Experts of a small language model.
Training: 767M tokens, 2924 steps.
Below are experts of layer 4 (counted from 0) of a mixture-of-experts language model. Rows are named router (the router's row for the expert), gate (a neuron's input weights, with its number), up (a neuron's input weights, with its number), down (a neuron's output weights, with its number) and show model dimensions 0-191. Each number is 128 + 32 x the weight over its row's rms, rounded and kept within 0 to 255.
Before each expert's rows: "gets" lists some tokens that make up at least twice as much of what it gets as of all text. This comes from a sample of Wikipedia text that the model never trained on. Tokens count by the router's weight.

# expert 43
gets: "S", "f", " F", "M", " E", "C"
router [127  90 126 131 148 108 141 176  65 161 144 141 104 118  71 185 122  89 165 165  95 133 181 126 120 131 116 191 153 143  92  93 156 172 158 109 101 103  92  58  77 111 137 149  90 147 168  72 165  99 136 139  91 138 106 113 171 156 217  80  72 151 109 147  92 140 160 151 118 172 117 185 115 167 180 104 166 134 172  78 184 142 140  82 161 146 159 130 150 106 142 125 119 125 101 100  81 145 143 157 137 101 151 128 128 143 191 166 133 116 163 146  57 141 139 164 112 104 134 142 115  66 161 116 137 117 118 168 152 117 225 173 112  65 108 169 161 130 100 125 128 168 175 116 116 147 110 150 134 139 102 141 118 193 130 103 104 140 126 123  94  95 111  80 112 132 112 196  97 120 113 117 182 134 116 174  93 126 152 129  86 120  50 145 122 131  93 133 102  97 153 113]
gate0 [ 99 147 187 152 163 111 111  94  95 155  90 131 133 111 173 176 112 104  82  83 136 122 135  80 120 137 135  71 201 140  88 153 189 158 145  88 147 136 130 110 140 121  76 169  68 124 140 150 160 110 142 174 136 165 145 129 127 120 143 143 132 152 102 108 105 133 152 117 154 172 165 135 159  99 110 133 177  84 134 124 149  96 143  88 152  77  87 123 120  88 115 202 134  79 117  92 130 139 181 136 127 104 169 147  95 101 153 134  98 154 179  92  95  99 127 124 165 107 165 129  95 151  89 107  69 198  97 147 207 138 177 109  64  64 119 123 111 175 149 120  56 161 109 106 117 147  95 105  80  98 150  89 178 173  95 122 166 102 177 157 136 106 157 111 143 166 169  90  93 126 131 133 114  96 126  62 146 136 168  80  97  77 154 135 116  84 121 160 108 100  74 132]
up0 [123 167  81 179 143 101 130 134 133 102 172 106 132 125  85 116 141 123 195 109  67 146  83 131 148 139 182 146  97 109 121  62 138 106 133 153  69  79 138 128 143 105 149 106 157 159  90  85 128 126 127 153 136 124 136 154  72 104 123  82 166 157 139  81 165 160 149 201  71  92 147 137 128  52  67 155 121 112 104  90 106 137 128 119  81 172 159 167 147 118  72  61  78 137 128 156 122 157  85 131  91 176  90 107 124 113  84 114 134 142 102 118 113 164  80 135 205  62  90 134 156  73 133 166 165 132 156 109  55  64 132  98 163 153 121 122 113  98 125 165 108 103 101 129 121 137 104 119 156 152 143  99 114 172  68 140 138 142 129  67 128 120 161 114 133  95 137  71 139 118 111 143 157 155 203 183 115 142 119 148 178  97 142 188 110  94 112 106 147  94 124 118]
down0 [117  85 129 122 140 154 115 138 152  82 143  61 137 164 162 145  85 130 156 160 125 122 109 134 136  84  98 153  98 143 125 122 126 112 173 133 121 137 123 106 109 210 119 165 129 105 130  99 123 146 132 141 181  97 112 149  43 133 127 156 115 116 158 127 181 184 121 134 176 133 157 161 102 118 155  74 137 108 161 120 114 139 191 143 114  72 109 173 122 175 173 164 119 155 110 172 153 108 162 111 132 107  63 109 186 150 115  87  66  67 120 112 165  68 160 136 111 214 155 174 101 126  99  99 124 121 112 139 159 150 102 146 164 187 124 174 158 117 145 215 150 188 188 130 127 146 148 105 104 143  82 100 184 114 113 115 176 123 109  76 176  62 134 130 154 100 100 129 116 146 101 110  76 163  84 133 171 154 155 115  71 161 129 150  93 145 173 137  87 148 127  93]

# expert 34
gets: "-", " (", "|", " \"", " -", "("
router [100 117 105  94  78  98 143 121 116 187 162  77 165 148 152 142 113 220 128 184 170  99  90 175 101 121 172 144 178 165 136  96 125  91 163 148 129 101 104 122 142 156 102 140 186 102  76 159 122 121 167 114 183  93  63 112 120 101 101 135 136 110 182  88  86 131 169 166 203 102 147 122 150 140  73 122 130  53 118 144  97 169 178 159 145 151 123  72 120 133  96 122 120 150 123 155 145 132 149 142 142 121  81 128 135 107 157  83 153 170  98 112 101 125 112 114 150 147 114  81 102  95 125 141 112 115  88 137 115 112 139 114 189 118 147 160 145  73 115 173 136 146 139 105 174 130  98 103 142 116 101 106 142  97 119 114 122 138  70 103 224 176 104 140 110 136 134  46 137  78 109 102 116 133  75 204 172  99 113 151 117 150 129  67 179 105 109 129  74 102  98 132]
gate0 [137 143 169 119 174 213 162 127  94 106 123 128 127 128 116 129 173 143 124  84  87 167 105 159 146 203 125 105  65 102 132 174 126  78 140 135  86 144 130 121 111  89 177  61 141 123 126  73 136 158  92 152 199 113  98 105  92 102 157 134 140 165  94 158 102 115  97  97  98 159 174 184 140 126 144  49 156 116 129 109 152 129 183 164  85 115 171 111 159 158 142 112 120  98 177 125  89 127 137 110  88  74 104 241 105 133 114 180 172 114 163 144 119  66 155 114  92  99 112 170 102  95 182 150 138 118 103  69 164 166 110 132  93 127 121 145 138 103  91 143 130 109 149 116 171 138 144  57  53 182  66 156 144 147 129 128 114 151 128 131 127 116 100 158 119 138 153 123 122 181 139  90 112 136 150  91  91 157 138 136 181 133 126 124 104 107 144 108 186 146 138 131]
up0 [181 138 169 134  94 115 160 141 117 112 122 139 131 155 130 116 161 141  53  98  97 111 108 140  79 191 123 129  67 160 158 157 104  86 156 135  85 170 157 143 132  99 140  98 143 150 131 107 158 162 119 115 174 101 104 103  97 160 115 125 138 126 127 178 147 105 113  94  64 150 147 154 137 161 115  96 143 115 129 111 145  69 157 140 103  85 192 130 141 180 139  35 145 118 191 113 123  72 132 146  79  91 132 174 153  84 140 124 164 126 130 112 116 116 108 104  81 128 118 134 148 152 176 146 189 138 100  71 192 157 208 145 134 167 108 173 149 121 104 112 239 140 101 120 146 147 126 104 106  71 119 133 148  84 132 110  99 169  57 141 127 127 119 135 157 181 158 107 139 187 112  76 134 215 132 118 105 122 133 137 142 138 152 109  98  98 153 147 152  94 185 164]
down0 [176 147 163 119 137 137 158 104  95  97 109 124 127 146 135 102 117 110  88  96 159 185 101 130 147 120 107 102 166  96 100 160 111 156  89 144 144 162 110  91  86  82 130 143 144 124  92 132 123  92 175 159 108 128  36 194 121 117 147 136 156 153 162 138  33  86 132 151 122 106  79 195 115 181 115 134 105 135 119 104 118 143 113 108 127 149 103 103 175 147 111 143 176 147 147 138 140 135 114 116 109 136 128 123 114 163  93 165 184  91  73 176 139 131  86 195 128  84  68 166  42  86 138 127  98 128 174 177 126 135  91 131 178  59 152 106 129  99  96 107 159 108  97 166 182 151 120 142 119 108 133 203 128 114 111  85 166 127 187 120 155 180 107 148 126 121 105  88 156 163 116  70 215 191 148 118 140  90 111 122 131 108 162 135 118 123 131 108  84 172 132 103]

# expert 38
gets: "if", "op", "im", " km", " m", " S"
router [134 161  86 120  83 128 152 136 131 111 124 115 135 123  94 178 145 122 139 160  74 107 151 128 108 153  76 159  94 168 132 140 175 157 116 148  79 159 133  70 122 113 118  84  97 123 134 133 166  90 155 150 120 156  84 119 142 126 178   0  69 177 119 184 112 158 119 116  98 168 106 148  98 122 139 146 178 159 127 151 141 136 138 145 117 157 118 147 126 134 189 123  91 161 117 118 118 105 164 173 145 151 162 135 172 122 160 114 133 155 139 136 144 154 120 130 159 162 166 139 104 154 152 168  71 164 129 192 128 141 154 116 136 136 118 121 157  86  89  83 122 144  83 130 114 109 135 124  60 200 128 110 123 136 207 126 100 163 168 130 108 141  80 144 139 158 144  95 129 196 109 122 201 146  80 222 108 130 173 100 138  76 119 135 103 155  95 144 100 113 177 112]
gate0 [ 82 155 131 184 128 145 130 105  61 157  87 160 124 148 152 145 120  87 137 125  92 163  84  94 133  81  98  71 182  92 138 119 157 116 147 187 146 113 183  42 108 104  98 136 139 121  79 154 196 173 197  84 163 144  99 188 107 131 120 143 141 147 113 153 140 159 113 105 105 138  92 146 147 113 151 172  84  87 114 190 140 149 177 116 111 134 138 129  83 100 141 139 131  77 130 106 139 104 172 112 110 155 132 189  92 111 126 103 136 177  96 120 146  48 155  61 138 116 140  99  73 145 143 175 137  83 147 125 117 169  83 130 108 104  89 137 161 121 140 129 182 115 142 148 107  90 160 193 162 148 184 112 134  84  71 112 152 113 114 132 133 146 151 191 118 133 132  41  82 135 169 119 124 145  81  98 103 125 189 124 118 110 132 109 125 110 111 134  92 121 138  67]
up0 [175 110 169 109 136 122 124 181 192 108 108 144 103  64 129 143 134 186 166 164 159 162 119 131 105  84 137  91 131 158 126 165 146 104 112  91 135 126  80  95  98 124 195 194 166  87 101 135 109 127 121 144 145 100 200 196 138 134 100 144 151 159 129 147 128 113 186  97  94 121 141 225  98  93 151 141 103 197  79 112  90  45 161 125 119 127 157 152 124 148 116 131 113 129  90 103  76 163 140 110 198 121  90 151  85 154 100 162  63 149 127 175 135 137  86 105 164 111 141 123 152 109 139  99 160 161 116 181 155 129 104 128 118 172  89 190 127 104 142 139 102 166 112 106 126 161 108 151 114 114 112 147 115  84 143 143 105 149 112 154 107 177 150 127 102 131 127 123 167 113 203  90 105 173 138 106 117 166  97 138  88 125 146  80 132 154  36 112 176 166 146 112]
down0 [151 133  91 104 166 118 204  98 207 149 167 110 154 134 135 126 126  90 147 122  87 129 153 139  95 123 177 108 117 178  95  98 140 128 142 100  51 157 159 170  74 109  83 116 138 147 201 117 144 112 111 106  90 152 179 132 104 127 162 179 127 116 139  92 131 112 134 152 158  78 144 112  95 159 108 129 178 120  47 122 130 105 179 104 145 100 136  91 156 104 143 181 108 116 139  81 148 169 100 180 126 179  66  98 116 173 158 145 163 100 117 155 113  98 154 138 110  88 206 126 114 159 145 104 126 146 138  91 181 120 144 114  81 123 198 119 125 130 105 174  99  63 118 162 121 138 141  34 132 128  84 144 110 128  81 151 121 120  92  73 124 154 171 110 138 136 169 104 164 111  74 116 103  82  89 141 143 107  78  52 110 110 126 144 150 166 125 153 114 109 157 165]

# expert 7
gets: " was", " is", "ed", "ing", " be", " became"
router [119 139 131 182 142 189 146 150 147 139 150  82 137 124 112  87 130  94 123  35 118 123 162 113 149 139 115  66 117 114 113 119 127  74 116 128 137 172 142 131 169 126 109  94  86  78 115 197  98  85  64 118 175  41 120  72 131 124  89 106 146  89  99 134 149  93  85 138  74 138 117  82 214  85 165 165 122 114 131 121 121 117 136 178 104  65 141 106  86 116  83 156 110  87  97 116 129 142 142 110 131  81 189 184 117 171 133  80  94 131 117 122  27 129 154  75 175 144  93 179 123 146 158 148 160 105 155  90  95 146 174  81 115 133 113 118 134 120 128 164 144  97 130 190  91  62 121 150 125  98 141 143  74  86 144 138 135 126 173 118 135 133 168 140 140 152 134 165 124 134 150 119  94 112 186 134 163 155 121 152 160 101 133 103 123 124 139 144 179 140 114 174]
gate0 [144 119 184 148  75 104  74 132 142 146 101 154 199 139 146 134 124 133 111 154 134 154 144 136 145 127 188 112 109 130 204 162 193 145 133  66  99 102 138  90  81 171 153 158 134 171 120 137 127 108 155 103 128 155  96 110 169 160 184 102  98 102 105 116  97 141 215 155 151 161 216 154  69 158  82 115 149 115 129 163 129 178 101 107 164  70  94  77 144 121 139 175 160 161 150 107 109 119 102 179  87 135 126 132 149 166 143 139 111 154 196 121  83 154 118 153 105 109 127 124 107  70 106 130 109 146 144 126  56 145 103 126 124 130 105 166  79 135  64 112 174  88  51 184 121 121  95 104 156 135  97 160 126 144 144 106 143 167  88 126 167 122 129 174 154  77 117  88 136  95 131  79 110 154 127  77 163 130 141 128 114 155 150  99  90  79  90 167 113 136 174 133]
up0 [172  99 139 174 122 119 161 172 164 150 123 114 186  95 104 121 143  98  68  93 133 112 152 156 113 141 141  74 172 122 202  88 153 105 126 139 131 173 142 145 148 116 155 114 111 107 134 198 122  83  91 144 145  93 161  99 113 122 101 153  79 134 112 106 142  88 146 107 143 122 169  99 145 115  88 197 160  90 137 100 167 140 151 139 128 101 156  88 127 142 103 140 128 128 113  95  71 171 125 133 130  95 110 153 101 193 139 102  63 103 167  78 157 100 167 101 172 162  77 127  79 152 136 172 121  94 168 131  79 170  98 157 102 135  77  98 105 176 109 137 193  72 126 108 103  79  90 166 144  81 140 196  83 149 113 132 178 126 144 174 169 121 139 182 129 140 160 148  70 144 129  73  63  82 130 122 146 167 158 129 157 167  90 100 153 102 166 128 169 140 183 147]
down0 [ 95 108 113 163 117 133  86 145 128  80 104  80 151 167 125  89  52  86 147  76 153 145 147 126 131  40 146 131 101 176 125 180 183 106 165 161  70 113  86 119 140  63 103 114  88 144  76 136  92 102 139 104 106 123  87 131 152 162 159  39 122 107 147 155  91 110 138 126 103  99 113  88 140 124  59 108 195 128 123 146 117 123  50 140 107 111 135 110 130 138  94 121 100 112 128 169 139  99 176 130 124 126 103 134  76 119 171 180 143 133 133 150 154 129 127 143 115  69 111 175 145 133 128 105 111 104 113  97 116 125 230 146 115 120 106 132 160 106 173 150 132 146 145 202 144 152  94 127 104  95 106  60  43  90 103 119 166 144 131  94 184  99 133 146 129 130 100 163 129 121 117 120 140 155 107 147 137 110 121 176 135 133 108 132 157 181  42 177 133 144 174 134]